config = dict(
    d_model=256,
    d_expert=96,
    n_groups=4,
    lr_router=0.000622,
    n_head=2,
    norm='layernorm',
    qk_norm=False,
    init_std_qkv=0.0469,
    lr_head=0.00911,
    final_lr_fraction=0.0,
    batch_tokens=65536,
)
Below are experts of layer 5 (counted from 0) of a mixture-of-experts language model. Rows are named router (the router's row for the expert), gate (a neuron's input weights, with its number), up (a neuron's input weights, with its number) and show model dimensions 192-255. Each number is 128 + 32 x the weight over its row's rms, rounded and kept within 0 to 255. Numbers have three digits each.
After each expert's rows: "mostly gets" lists some tokens that are sent to it at least half of the time. This comes from a sample of Wikipedia text that the model never trained on.

# expert 74
router:075151109096169126141091096140152089122112121161180121185111095131151178132131119105135086159140121114089126123179130083080138118090164126127083181125159173176084175159130137131107164134084141
gate0:070082132134105122121096132118072119088181153131163138106132154116138104130132127146099075122076114145142111094087073161146096124123082113170164168079130129110098146130133095111176105173120112
up0:068063101163080091152083109082125051122142136143210133092066142128167121135135138107120144149112120165176149110106090140130125170063199099228082188101110176115088129123116142148122125123110137
gate1:099160105116164221100104140128121154172224130167153110112149148170115090141098103100148136100169109129114125108154133141158123094182098066179124108132160084145120111122151185228148143123108105
up1:082092167134105108141096164195140126214147125119135152137137148127141097175082072142164074120101053137128125107164135089126175113123086114146089145166145096133133090107110094180163169137115081
gate2:133162096108179161131143124108086112139112141127122089182091145118132163121097124102133185117054061177127177087161118160102137115154091156154161095117126189174125099095124110170132151084135109
up2:128074151091135109151138104072101104166148144139155150098065122127164127110098140136055125089150072151127079123169157156118184134102167134164149100099110171153063144122121111109133116093155124
gate3:136150154111121144124079142123076159127074100135084107104115138146068107128158194102080120155123142121148072176119089109140145104201163166144093129151067140205083120127127168105165107118141087
up3:154112140148114119184147118104154148197135128117122113128176171105082131171104180160115148122109105111090143177144122080092170099192137106069165112148103089161191123131142143126102100146168106
gate4:170100170119131133162071113072116149067176092127130152069105172159102094138156109139116114138134210109129130108180143162116100143087077111128113137117137113153112140082163150125119170174112107
up4:095159167103165083103153116121127138099073206112127177058155127164135137138163129073099079170130121135135121080117092105159125102147072155172101147110154162138108135113135155123075123144135109
gate5:107155177084151137111146103117134103159170131166119089119115124131136186137136138083103187149118103148117115151143172141104125106193144126142108128084173159126074117123087146139121172110121108
up5:197132095194071100182089136117102103157123075142141140188119153073152106086115125214117115187107084119119123178103182165131204152109156102123125126146080099122118115119169164127144060109101160
gate6:150105168157137133148114083098122170121147131158118170180170156128135012169117181165110145025069172126101099130093218143095179194078086118106104117090121107108116142157128159135118167095111109
up6:119159086127113132119107132120141116181106140104108174106140056098126215079154061067161115140152071142124127107094056096107072121172166136129155138111156121141138095085151142133106086141166160
gate7:136100132074165156162155156102107184169117090133169191111133119069145126096105137121096140105136151130074108124131175099127058129106120095112106073064168066128171106167123121102146148176152219
up7:164129109120088153141214185103137100144124102171119118128104117131135183125137087146161178082189160129130118077123136078142095075123110112165098159100190077191122164165102118166145171079163124
gate8:130120108117141132149082158084163147113104092105144168207124162140116143124106097092170144132133184198126130119153101114145103094111136152119120022156134068088183153126081130140085091120109139
up8:166177133149150071088107140187134131080160123147129100175091125176096128128157133130113114141155157151112139149156123140052160134164136139078124112164120095157124162137155102129107124123064124
gate9:119066142177109069148122175149111106109118169123085164091135121124124143114063093106145111112112080195172184126162119125105078115150096094112070113151152149119131123088144165092186158133176148
up9:168099162120042129157143129124137082134152141080170109127097093167137094136038054084118112129112117106157187169204116122125060118131163124108100138135184136111165143161109189130163188110138111
gate10:103104144127118181104100234163147101087095133060186136132107115154148122125100115157083080133122172139158158145143096141139118146135143114148136157123147083112098120135173132048191055019100110
up10:136108151127150153104042128125140109115131105104123145142108106087143112073125148152157184083144178154099147152123127128128049095104136164135170079103146105124136109123152131078133112087144149
gate11:119141155095158186139121145147134100169115151136125136169104098180131156127150114098177136121086122151162099174152144102146179096168147165123094126117141164152092150077107098159151176072096099
up11:113117129109152193100188122115134147147148131121147165131143100195140147203108097074155125188109118140122134138175157121143102080179081135063116125126176155138132136081112106112102156119115090
mostly gets: " \"M", " \"B", " \"S", " \"H", " \"D", " \"L"

# expert 2
router:134148168103170154161123122098072108126148137147138146191130110103161138123071096087092187090143124138122170112112077171190072099176145124126130093108150092196130167132120091173071161180139156
gate0:082090151151146145170159132134123140047080109085055154088145111163106130096113156122120071177128112161181135164083134046122126123141058125118132133135133073163109146140084155117058188147154163
up0:061108160178177138157148114101108147146083169091081053129122102169106131177074096127121117138178132159134155140081110092112107135167087162143125092110140050142116145153122069117122141134160160
gate1:083121062173138207080145112066119199138105110147129108125159166131134126108134138169138123105129152167125148120152087139123137148098091150140132147092135202123168130120114119120224186120132076
up1:094129149118196174093141126127123125151147125110097181138085116133136142119087096131177116132107165137113162165127124098156073112125057139111173121108161170108153188086162125153134164129137139
gate2:160099120139148136089078151113096137084178179150121107170087142149102071209098123147085100162059080148141174163106089134139054160109115149135130118118169088060129132134166096131134142127099126
up2:116158087154140140089137121060133134069111104159130122135112068157125132130091140136087108156138123150143116184079154124099145060127073077123095117153114137154145141155124104120090133169093181
gate3:166103087091124098094081091163115145169086124131144084132105137176133178133156141190124189110175080111165145142115143129157112133162119084102095123109113123111106124135126085074120135097137147
up3:127129156114142113193140092117109120140141171063107130127081130070146123194113094151105104112115099099133168139106099151126104113181157148133108206126074112048188103164138099113119101127116096
gate4:147125160125119106125034096208113113092163139076132162081093135102116145091110131144190113112194153112124106075175078151070114171116127108139149141164170149158136130160062152103093140170128174
up4:157130077062064097174128142164150132145040081107126175219188139172156111169096125104096071117141089182149114123137171082198093143091099122118111176114138161111131153111137071162070099113132122
gate5:102084076097132075155141104154114144126141120158139078160127104185140113121116144120195104115122154124146104139128132102098098121077195160131090128162136123120101090172102074158069187122129135
up5:116097111108102123184119148113102132123147087108077129086108220176166089135069163136129100118166181147095119116119132113104181126125108122091140119189102143159062142113160127134097128072109081
gate6:141138103183116102118159088149123103130111162144147109130104149128143095110147110076105076183149133108110208176164057135121095076183088089102128079113130125123165094172096103145174186108133074
up6:115104152086132146091131108109150131115164159146178142187150130135142100146123107122135131118183105196111117088131083056119109117111141119104109125139179092165055044179104146152134095125150074
gate7:112107138121167146110091161111123105056114121134090069184105066064116128124153133101161132138099176181146118188144144150134113171097132137086141155151124112164156139108079136101164127124109120
up7:162175129093118120100117146154132097127143105175199158141179129096125130066123074091152123087100138156189138076149139141167070190066121178060137114142129150141129181110075149094088080119128082
gate8:193124172128110157181157215074186183134081155154146112109192159182151129146158122141138121123099140106139140164141074070168129109106145188101107125184079178106142140142093140127164158162131116
up8:067147092156097080123127105143123097117076146081109141112145121095085095069084124143106130101116177115120121129170156104095098109132107123141135136160136073169113135183181107128146176131120173
gate9:091121117115090157145075117144127105109193135090100161079168154082135144109116179110084187163071086123136130114176170106100153141101198159155178082173153147160131113086161147109135139132115191
up9:146098113147186097164097157096126138112059170113149076140083140182097101147141083161078047117192212141116143188096071096124072144127149153130063152095174101112139172150131084127128135100149079
gate10:099094092139143076135105169121146116108141148132110070128155162110174117119140125140103112061185159147111127106169084084107144141125106152201138076146169171122137107119072115130123089041147106
up10:111122100101158049116091164123120173151084137125115090161110126103126140122125128184177178118197113128140080080141104129128158113098133142115115149149171126139161165175156149131130089109128154
gate11:139074064133119151105132094115142182072151106144120050162139120190199120175085106140155148115106118151123123161136110137114106131143130142117152169139138089058123112116184153122136133150179055
up11:161105057140143158123094102158181094151134104162068099091202114160131173175182063194165099109154112177147123123098099171153160167149096108118151128098123137094181152117138115091134186124101184
mostly gets: " PTS", " Doubles", " Pld", " 6–3,", " JPL", " 6–4,"

# expert 24
router:077167105093121148136127168090116129179128172137092148108111110103127155146093131127140138126146087165144124155098167102113105068193135186099128168156143214055151103147105139144185166154144070
gate0:112144100141154055137113146164077094142143083058151148101144107149129151107139122154074134128099209092132097149146107089105176105088138130119172107054130136138150110145099119164096120126130112
up0:157166177122118119086135126149156159108064106112102104146132159132152085106206131139127136071143133115163091132145123126150114131077095072066107042146151090152166176103114111077134117093170158
gate1:156161131124172153129166100121123120056068141094111081183130158142208174139144113119122173119160123136128187141174119092187080112121091145080171139084165175130150125129123158127074172141126134
up1:139176126065206163137125094079142099015088148151142089143116167069129183109190163130094138122151122102144185151116156115181136097085107109159160115105110123131112142090119123147115117155119105
gate2:082103155117140209127122110107097151098068116078083102132142180140146080123147092132165122113104087097192095144187169129113088125109120124112167161137105147123117135141196052154125078169104102
up2:104133112104107162126140070113126150157137183116072168189098125143158166157116163153178140194144109171112128135101120083175125122157142145172192173095146157140142124087123142105121133179127075
gate3:167147106116118119054103129206117105185098122144107080147148134119139107074148078153148146134102138169160121127166152139111078108129111134098134078079107141160145092129134177138116145181149131
up3:131085160148142144103137141156148127135105171137126122082111109148192159063148074090130131132141124145172152145159118101063109090114159135077145137044136152127142108174117158162112123171139127
gate4:151132098147086098098151119137108119176071156058098131073159148193119115092168101142104084082127158111134123140090151177128091088133168130073118151132113072123118078080136110111152042124101096
up4:133071116136105086121134139129177145132092095112184146080132135195092106155152144142127088144130143089157149191122097164067140107130110150123119151136192082092182132074125086109142115102112105
gate5:161154131132116087031134062089139080144177163133128122137121138094124151079159179113119169114156140134087128047140110203097125143144094061136099130106118102121096081144033133120160139138131152
up5:115085140129145112118139120060138125132192139123218126120163127140091194123133132150107149190200171158105115120090093139095141139123126116129106134036120120089148090130034143136157135101119166
gate6:122154186146135128188113141101107134093130133107069122141091098189099135109131107164103120132127130171101189099115100101131077127147092161117192148171100148135087131122082152136053202112126178
up6:111145184167099148153124120079095125112141135183075167088150114115142094106135126127106101089105129091152179120105147143128080101163093144118051143177165146134097171125134190098126145062074189
gate7:171122156108161124124091115104156107127128052134101106134120148139142129146112116155074138119190130158113158091154152102183129153149053111106152112135126124143140151168122189147109164116118166
up7:103152154129165172129178162153110135180120131210102096128179151120208095140153135088144089105100139100105130135137123157135140124119189177089124102109185173150092187079174133145132138170118093
gate8:113147095052148117112063137100121164151145105203075128177170137147121129090088077141159098128137090089124075147213134177113098165126121128170120150138139137136144150165153144153117107086088077
up8:067138119130160108138040092170096134155128115134102160148176119176147163177105086152094175159158146135131120160052151120155141140138157129113132149109159140136126135133188165161124075193150107
gate9:144074129198123157084121101082132140070057184129116152114146138160114150143172096141081101153105102134122193125114132154123071117122174108100130154117123101134083138058167130179119138079116154
up9:122065121158064147130153075060145078161095142148126130120077132124120159162145133140125084096134121087107137119103145118117073148157121070131082163094196135102094148136189155160158160160087148
gate10:078148188164133163152125085197046110154100160194123191093124087081116118167096147135136096081128137120155119119117139132048104149113116128156058143168081153130104112126202162158128119154103081
up10:151108096135124123124077167140088183198068072091115106106112069163108137180118063148140149116186170139166165133117160075169130093122126145089139085100106153135086129137136126151086142143102097
gate11:125106116139097116146123089178115104140074145186136095106166205089119125150077131058165182158118139074096131089143142128141164150121084074112106101075144133150206112083152119098142122104177171
up11:158142173108155112139152121167083176085132117097144101115103084108138082139194107150075117093093146123110110116157108144151171138130214151158147151132134142143096201142140078084079139159092154
mostly gets: " a", " one-year", " \"a", " an", " two-year"

# expert 54
router:143145132147164147158111119112127109107111100078160153125135095152091167114137114059118118094099117104148131187112150061164080011219093113042113133108146146218095155132100139129104164151137173
gate0:060059162137136124090095150140158141145071113116129085178124138046105153114146132099106110158130092132194162147112162121144100112109111207149125112108129116125153142107137103105133067117124174
up0:123142130172123170142099139107102119120158084123114081155155128142181187109084130181166093128180077112108172132131159127126075114170073131116151151146142168047145085153092110124205067212184111
gate1:120147167119122102158138117124128113075061138103118097121180093100106113164084053134136174078091083114180129138113181128064116150138154138122149139162094111061129167096073105127141141144131086
up1:167041134193101128115135116124108156099085127108148135162119108163107093191140144139196135131064089135119057169107138110081094105129113063135163147109099077083098157096102111089132128173086107
gate2:125104154145086167107139165097118153144083095153115118085060120140156120098111151169085078096056161144142120159154156099104115111108089153132092152123134152169151176126114171164084081169129140
up2:118145158069103118140101131133142160101138127119132093119053103143096146119085103168153088124137143122184080105109130111155169122113059158139126169092130142146137106166162162129181090084074138
gate3:134123103106127116118140065109145136151117151162102125093102119127187145082151127176088110083127164144099111084122115126081132142112178150130124053155158081160116101078129147160179049119150089
up3:158148140135129094092143111138115127112115131140107090127145175101111116134142186126134092098153104077122105149101149128105128148162082127151138122194122081100110013097145187152137135129151132
gate4:078117139115125149140091139077158124161172105108171093152157150120151176104101170136120093183150097151076169062140143116138091121187128161078184094129136118093086151162113121131128139130169167
up4:156064132170108179132093144139081081099162094127059091151123107126145198103117093133107093194148082125109100187089125118132154136140189139118198112120113144121139071103088121171190104070165114
gate5:111099166111044104158135136145105122131084119164089143128132103168101085115133067120118074093138065130179192131144107157172094139115069112133143139145149173116152116143215128179158129147151128
up5:172064128087107156113051095075115160134156099153134146185106104121163110063135175141193107139124161142103177129084167147122142162093151045154132119128103106138138151089090123143096115122152167
gate6:160142141137157107118132050108109106119173094160101162133115138097132181086128082162139202138178163169113108162124090176132121122150142112160164122060126120092176110132161156104088183103177092
up6:111137133159180129114138101153123151068150139144175139093163101128109131092125125156171146062145162164125093168161134138149144119127083116064132078126107203168134185112150141148126170090146120
gate7:097100107167127130083131069091090159118120156155108046098107098160139150136146181161114139201095119107159131118084132164107099163180138138121124127125139191121066165101173085209150091165105155
up7:142100088065133172158141100138061069101136117113103112109118108034184076147133099138103157116155169128099187133152154125082122132138124139140119124093035130160119141093084101173122144091092115
gate8:140117091143092135135127165118132150162101119135139107159103143124148068102152095205168176108104150177143088120122159145117152196085120105137064127145064099089171145134078074151118115127078074
up8:080128102159130180132113166173133157117134131158148174202127114147089155114119144143130111097139151138156156079126193147124102147107086088169088149170133127063127111167147143156136132134143124
gate9:130187060185120133099126106167158139139156103148126045134131089145129085114167126111161125078138146127105187128156172110109070139186132117113169090116143114135110133130131127129131163163124104
up9:138124172111120154125170145111095162124135096135148163215103149098126130164143131100104057069155092087140142123165157146170122127121160165173131078115118084102119165108105153171134165114124128
gate10:175128105136120102105056143172105116038098107170109092161099174123153114113079125126125132146099233131163179154112147132106120108122117156119089102125066145175091145140175129157212081118135166
up10:118167099136128145065146127207081174087147057161118105109118167135139160172089089139112129136147138118136143099119109100169130134110122122159161109077121158106118158117071129140092098175158130
gate11:123125128207152150140110113134137101103103096121150139138090135110103137110153147143174067084120153150176096111103097114166097125162128153129109186103126138111150092145148123169177134111087130
up11:108143134146095130107216151130057162120115127163178123087123116154143141094088170076155123079064126093150158137097145145122183132115157142110143147139119137070137096168076108135154114099129113
mostly gets: "IS", "EC", "SA", "CA", "TA", " EC"

# expert 14
router:145123055132154136119112102109097164152138142101173137169158182168135143115100096126170174140172132196125156111087125111131129139051125114162124136178119129075169150155121154070135038166123128
gate0:137146149195167115132100124141134125158139134159137142098126203132114052082196115074118124158135164151150140120152100181105123158117138116102081153157129129120107125129114149098115126154158185
up0:132136129110119105135118129143200159080114099130161130116145166149112035097172119097125126221097088122132150130140123131104184064131159139163154124102168107127181115159134117052122170139202111
gate1:083100097087098125171132121113107207159115145136131142102083061095171140170203140102104145143114088136143100145129173150072163128095145064136101121133168119125133098096100096083121077112190103
up1:096132126094170130196092129139122159168085101128122137128108111164123100143175165136157133157122084121157168106131127130070117081090144105148098206106140119134115115129197176100170109131094117
gate2:099170106123079170170132109132179109106123137094166151122074120107119069171130113079122173187139085144090091078146114106179144170145133140153173143141129098116081133136160151115090157099145098
up2:176179113059100124109108144142103071127085133109139135179102139112100078086154122207100142090124185104094114109116195101195133101133094074144182133124076105099067174114131124097179090130148117
gate3:185123149167142122113136140122163096106076108092130099112132138139076142109168207139184129184124135107145140055116155196098119112096198176120084102151121102123120079156124124096122158056170157
up3:137061160147073123159179198137139159090088085101127093132087122160142088130106178158099092188061118104124109138115133161094105128134124094137119101110123142112140120125070110177159148156137101
gate4:095109137100111127128133147133102149083134150154176124126071119091121108079085197116089156164132121131122151128100088149133159114139161099110130124105116095129144098148155141105142116096111099
up4:147125150160113180089098159146098159164118067140143117136157160130133121080140098115151154136119107138161095082174122138105122145137110075154142088166119116129072087132159107181149123126102120
gate5:190149153145167144117146175133125169084134123093041074105112143110081156096176113113106084089126135074128112104146133117163163157133137125121143159085128095170097181133102084155139174149157087
up5:098122164092094125153100197120089174067072102089054094105113070111117112136149144161159089120151140129148172158080148125133180093172117147086147136138135148167118162107210067132129189102167171
gate6:067173077117134095170152123147089139089152078117122148057135143142101109181106101123149113162167120125131132155079183069137129149099173113119186069105089169130164144119145161136174147140098097
up6:043136128150138102128093124139085171155042143134131126165121110149132125123131110100091162111101096098130155088100106179136104160145134120122113150165162163130110114089175161161120122131122140
gate7:086182080101128088126095206149142116086144088148160160108046182115098070117140119130133107148079155166123140174145115176084100112151113142105079128137127111102106123149140126165132143141107124
up7:055181111085099146074126118135141134111061099165172160109085167140088093156106142146111129173191059124103120125124136119101075189120076114175034118134129075135147140137113088174120111149130094
gate8:181167149101112156088117089081110094119164166144118072185095150125177120140158154137106136147088089184122123057123096114142188172129114044115144146164136095127084150173051138132138148163184126
up8:127148118143104133176109098107169107172127077115119089139206096130154174099118128092162121163138160144169142092116115119154138093102133127134138189174112162134107054122086106137153148143123126
gate9:097119236110128195160099123125127153103112131153159103131149143110104051059134092116128115168096142165083134123175118148125131126188066128134064130134148126161104106130093110139154173178133092
up9:066160102173081108141097155188103118175190161146115152116144113126151105130126112231160097148131125160176098114121193096164115105105147085179101123148172162109096142136150157112126072153141113
gate10:168147130183105118093166132062139142062150123117144129124130132088137114099126148134097145157157130160153131115105118122132157207152149196091177147117125084136129086075126173117170156096140177
up10:150080147156112091079070088124151151072107137056119090107100158132160151109134122103082155098146108120175168095129121163044113163116091169108158114179160140106123159121114142124094167153114094
gate11:138052136123118079161110146158086122092142119144154149131131112131083101128185123186110139201129148130158145118141071112120135129128153152158131109080205077116164102096145143121049134112089166
up11:150141121091161101127151132157058128091151188102222139121175158146114099156088138105137108164105070150157113126171048109130089129102151169154115095133142112118177102114161168100112130073097169
mostly gets: " would", " could", " can", " did", " may", " must"

# expert 5
router:111170142170103168127124120085059141111152086167118102154093126126163073120154137041121128151114188132103124113162196134130114095151161132169077101159132167080088085176140144175136100172155138
gate0:178128127096135156104112082143089077051108108159129081132144147176128118051162081114087136118120133156123076149156138126158171153155098174075090152137093138142092161140131158106088125161140107
up0:117156094105111124128127116080164153184134117143081165114137097142084135170171172176173137107165107095158154145082113195138154157135139099191177081127175107118173130130152111113176116082127167
gate1:158091121109135130096072158143103131121139128149104097130158119109143152130106129166094127115142130133122175123114106102136080094109135123143144116167157145173167095152148085069145169145098133
up1:121130137129100172118142153117118212150070120151174092140150137140094124166160087134190166064144151122094087168132128087106140099173093152092157132152134121140177122128136117109152101072113102
gate2:080139110163196155092125162143168089088164099160070171151156143142143096110088119163150154088117076155156135128171079123035114090116098125140127149137160139104170086158105185132142176111152138
up2:168088211095125099168146130183176126148113131114136090092119129157128138148111178061101095151147147120082086102137108120165155175185120129110144144151095090146113130076134143105116133140148087
gate3:077100114136058103147176081146173081090102115121160127076129076169142108141130099119116154117141135125114149117124146149165189103161175166149167098134155182111109112133111085163153059162164136
up3:164151097146122129218074128116138136162093112179148054060138087142092152130142128110104151087148116085084135167119103111166082062118168150125133113082129132168138191198136093126117114163150083
gate4:107080128100155112156105152106113190104161100134123079064111118153154124129208116160077184094126122105158183133116142132104126158082150150141133119138098112125084099044061111131159164143107099
up4:125107127154159094117147200140074126112150110071042119127180149107168128054134132117084148155100115141140190146121098130144134113097148109143127100107135113155110135145119147171161127161118145
gate5:107129132130132099176102156128126122138070175075165166154054145135187119121076097102089153071118143166075141120120145114093163133174138141161118093136127099085085176101142116164078091199138151
up5:120129109069147050141126181169104158110128076109131133121147089123168098124134156160118141131150178095149129115152124143160160066099117162102169127089143201129110163097076117120088168108170199
gate6:115079119150149140103183088143176120147143088141181098120103099115160118132123161087153139136088126124127127125120187180185082141124108183199102122146113137142128099096082099125143140150109154
up6:123118112107120147132153129122104138137169122151174113157099097133195138109094188082130101088127136159134161098157136174198065076139081145130125104105050125171126148134110157114097150139121180
gate7:119146142169089072131079070155113145099104091108073160147156090099080116123192088146083056118155122159157135081101149184162114111117094184122151141097143144151166109094109155106111120152155158
up7:100121088143103119163129106183162111102090124087181192127125142143104145123113161051116164133114104086167134152134118142139094162098148112143081107126055129173101111088088135104108100126105061
gate8:141109126058079119090083063175168150095105109053121135124118115147174069143118117091098083127202104149129130107150107144143108166104197115113115131121152141142174175129149126166105132146111177
up8:203162160121115114092135197199122133146122130135099219067106109078143115092063127146164108158135115197146139121157103166114101127083136164108184145146090112032153111114132127139140111179112102
gate9:157112170158128108168061112103122097079117115226134113098134076122108175201120171124097112133145160129123099128151161117126147106114150153138135131194113114122168134143170149163226169107121089
up9:081201049125124124115171109143102132146120176099065176131104136105142118106171093165175142120106143078151110171123094169096125166181132104145159162093108160106135096129114090082098161092155122
gate10:151179123087122159102096097134154083098126135137058096152112174083135111131144153101085125095110080148122112134125149101129116100144103125143138132138119127070135187167148108095097165171176145
up10:145126085131095137133095143174123152120090125094115144111138200125085146125092163116095071098163098140139091093166156064121085137179165175180161113111155136075161129156122099101165118110133188
gate11:096072168140128110096165107150116121135130151054189124089086117124139146051089124170152167114092091079086141164131098103193137157055137127084111119124115134110125075115126105151123118101128168
up11:143131088108164116139164188101184129098149130152082134153153116134151097134193142126061068185138136180162169107102134154084161116183132156167124117142138127094092135140084168121124111130161091
mostly gets: "',", " o", " $", " —", " $1", " €"

# expert 70
router:094126178144142123124132138176166092148064156210117126142150133146156150150160052113133114126121081176100129112153137126127151211182145109118101157097156133069170160142117124183140133185067162
gate0:128166138131114194137174131138118152157106136132098115184156138082156136156089125060140068155156163062142074148174128162112142140068123154153079110116123137126096129081144164157138155128123136
up0:137086099210162163103105091154138128108098165087083161106109159157137094164131152144174162073157141092126082075104130104155112124170168127139145172161154146086085053175141125110108079095184133
gate1:088161090158146168108070131100119174081126137135162148139103135122164074124141147062088096111134164066163172150120177119134129134130144145124145129108167197114115135121141119117123080092157083
up1:051095141172133069140160062137137081109137128221091140096166126206139163126123128132128160101104134104101108193135168165200113141150081096130157150166138163134156053143157150102156122119103139
gate2:105110153187116124143148154180123212143115133112159161180107133089152109093157137120105138131134163112126101146206168118116106111165149088152090173118078184131119114133133139111181079146121109
up2:167068133105163177144116179183078173112141083139136115146151162145142146167116112162150109080174131042138169155095152118115181108133093164111122160095138159121197097090163128132132098184161159
gate3:124095171100134060047164111144150141175153178194127134086139174149132174077127092182110217133161136171149142102083112163142136144073143161134184113121142102146115128141091097159136135090076137
up3:144096129059115174145099131104129119095100116043147147095062101156107120145159122155142148045129122105146142154085129109073146091162184155132133136163106161098117148110192118135101144093158152
gate4:084148122184116072141159095135060132225135122128141149124127078130146088150084146107133138132148114183144126085166153210151091146159095087130191065101108120140124048161078123134118146099131126
up4:134157100120090159140151060115159146107138197084165161137078094126102126098094144145124159116071108157124115132190160169153123115160145076128131145158123115125160138128057110120184107095096159
gate5:089167133150114157124109137133139123089131105091121158119160149129116104111169150104129138089150096122083184119155129094108125108184115126120111133189130138123130106136149138030116106097132085
up5:125080090118134104170177123065068083160114115142122075176101152119101155169105131180163160161148144125117054172151040183105127098126135116105115132096107150139096130163129091132168152112158139
gate6:158091159150110138159075144186137166100108087085139083089093115155155074115151118168185110101169076149151169141150153146127141112184102141118153119071161173152115140104173135095093168168132148
up6:116169150126162165132098089128155148154068139094095151102107136163151119147122140180119121100143159217124147147039088150102153177127118119105116163155161125157121142163178148133102124127101123
gate7:119118138178127131117123111127172113209115143123140153123121105164091119121151116103119160115081135149110120164148096121152135135126103124117069086158180128135124158206188049110093133111077100
up7:112176150200155176067107047068182100110176103134143086098091130130150124117172159120062097129080152121132118177094130119107111142152089139165091112094113157109082107129135129129124139131150122
gate8:163107125115046175147190135183093128136101146081157131144163138118159137135106144128144123142097068097168102067093220120148136120161116064140105151097133092151158136122135157144129165132159171
up8:113116120104098147131125175097053110151103128173110082158162114068146131122068096152170094091148144130117167098133201171162140103171161135151082115096153121155127131096151160158173157155144111
gate9:099112107129163118103114129174145137120147114092131092178181136121149107158076121105099165121171135118141108139134157110134110160090116141090126161132186132133128127084173153164148169114111204
up9:121144120138205082138131107148145151130115173163106127162154077136130150135106116104146132138128084140140105141056096086156091192163098124117129120158178045138119132097088105108101115110125165
gate10:078130158143107175108136072128108051129133165131199101107144162162090120126142128128086118107146079131136106121120084086108129149184153154151125073118093139137117118116127115115116176103109106
up10:103110161149125125138119170195134090100078121128118156162082153167111110163110132058163159092171169163146186112099076166144140120135136200184082069125112111101200150113100168147157153139134163
gate11:180179138080106166136112064047093087171151133118101058138175110063116153096105114153148116128118162191112173133103124170129116081143149174149142057091180186160152078138114097126116105084113130
up11:083075125113089146124169161112103142095168112151155137137092159121116088110083133157196102179108135136159060174176198104151110170105122105109102147124129088150074144132102100101177112107123137
mostly gets: " Born:", " Binomial", " voyage"

# expert 13
router:113120100155133198155140196121121096202107141085141149125129185138138087104142159139121078117119155139213123125123139138140172142056129104151117118157129095045125123165106077095155145139185125
gate0:114123111102169087189172116127152152161148108087163107111145152104081075117109161107119146137140104160133136111168119140157144153080135101100139090087149145132169148109121163156142093104129137
up0:125209143142128122106135127109126120095139197085155148131131077146082142139108111109135118159019187106171138093114124064104134116142131143028084158143142160151148124154097136090117147177151157
gate1:162134122147156112158113114111136144130153127235109103143087150135116172197149090151177133111092100147111202145122145165180115106119099110129130205145068107103130190140143140119128172045111142
up1:093150120139138141154112103090140141076099103145137125145041170185131115135148114152149096084101141125118193117162183115134113133113145063152134103170131139115110177163134088133157195088109144
gate2:101114149141125105181147126106091104150120234111097126087136105109142141136057105095093092126078111084108145172120140141192109124158128115091145117061149191146093121150067082193138132181109126
up2:125153150135150133118102110097104123167123129145107193075153131163127145168138096085255095068159140141121176113107095157103113119129130120117171200146108107116170127131161167115132113098139129
gate3:116121128091128095082093123146158143118152104108166089075043105093163125134169096103114151127119068178124065129129110110153104156133190135116133120159117174144137163079172079100119181155165124
up3:125155158141091122158130096126065128135206172098110116109087139115113154136121059122116103123145157126156087135168178041105098103141069134096126164174161148124172103142122124145135157151104103
gate4:126086158111144089155118130115178117142124119108138077049119137096140076144063131127127149141098184127120075135078144055141138170131185147065212177126165162153166104087149161150150131092147112
up4:117092139127126133124068126070179140143132125128143096065070118077084139147075104136069153157071115115134139151105138082163133128116204062100187156156148169134144200130140182126113107183163169
gate5:072194116159103098080158103128116160168126105166122144155170104139171121111190124198205226109136165087131140123128134205125130134135192157115093143124135103153090112108147107092144112154079085
up5:190149189040186086114190150137092120099218142108097118147113114095153109069142138072076155130143150138108089093123092129121123118144134063150187155101085131137076162137144155101156172106131133
gate6:136184117165172128130101139065072103163200100118137078126113109129133093136130099171094142212161173165109113149129141126103099154129140126122160111177169099114124145154119115126142126109163170
up6:111149143182137120162136115071097092147172138148184107109133144168149090179154100143143061175139145171156099154177171125124104140119123084098102124172188141108110161150108113153129148166157174
gate7:166121119084061129080167113133147129111099148156166076128147119135115059161211111089143107124066084146103150125144190093174065172149126088166137133109101127134115119094112123166172127112101099
up7:106062160124107152111122193118189165091107107119132173146139159071152138166146112064203103113110140188154192110137114147086152136109096134129114164145160111136097189107105107155165124107140094
gate8:148081125099120119165120170148086163128105105145132082159179123165106121159135144152169111165126119176120124116103117142122165196126103080138123104038101115134164113103161124141158150122097136
up8:190122145112143121065104154146100146093098175158133087161147132127150147089181116107172131142146134122128157091100166187177087061162100126147074129092117152124158156113147193134139090120090176
gate9:146093097089132102128135135135107105167146122135112149109111124125139172134146077109124131089120093126070140171199177115179175171138059154148150131137179152125123193115136145166103113124156114
up9:166146105193150111118107163135153100139147166131157132140098086111091162118166115082153139106156164139121140173165168207133161091123122117094104133135053071111183121156100120098187131124147128
gate10:117113104131140104135040119164121166117074130132145125162098123111111065140120080111125103094102100131096115137155172122095131097165085123174082113150118115132134181159134108216124115141139079
up10:143132137141086100145137181160062107157130107104150096083106115168131168090117121141097131086120098100139098149127108113053112165120080104107150091107123112139126096149100132098118134124104100
gate11:096126109145111102081117129118187102105185145195088120114086132113176160112099103136123135148098138095079082136094127136086092128161134103118089094130115149153152101169117132168138095119106078
up11:093059167073119135088111105040148138114175080138065175133101137151151160097060111148096163150128195134152147108140125145077161170123136077123201112141096139138107185148156131161096142074160196
mostly gets: " using", " regarding", " involving", " promote", " into", " upon"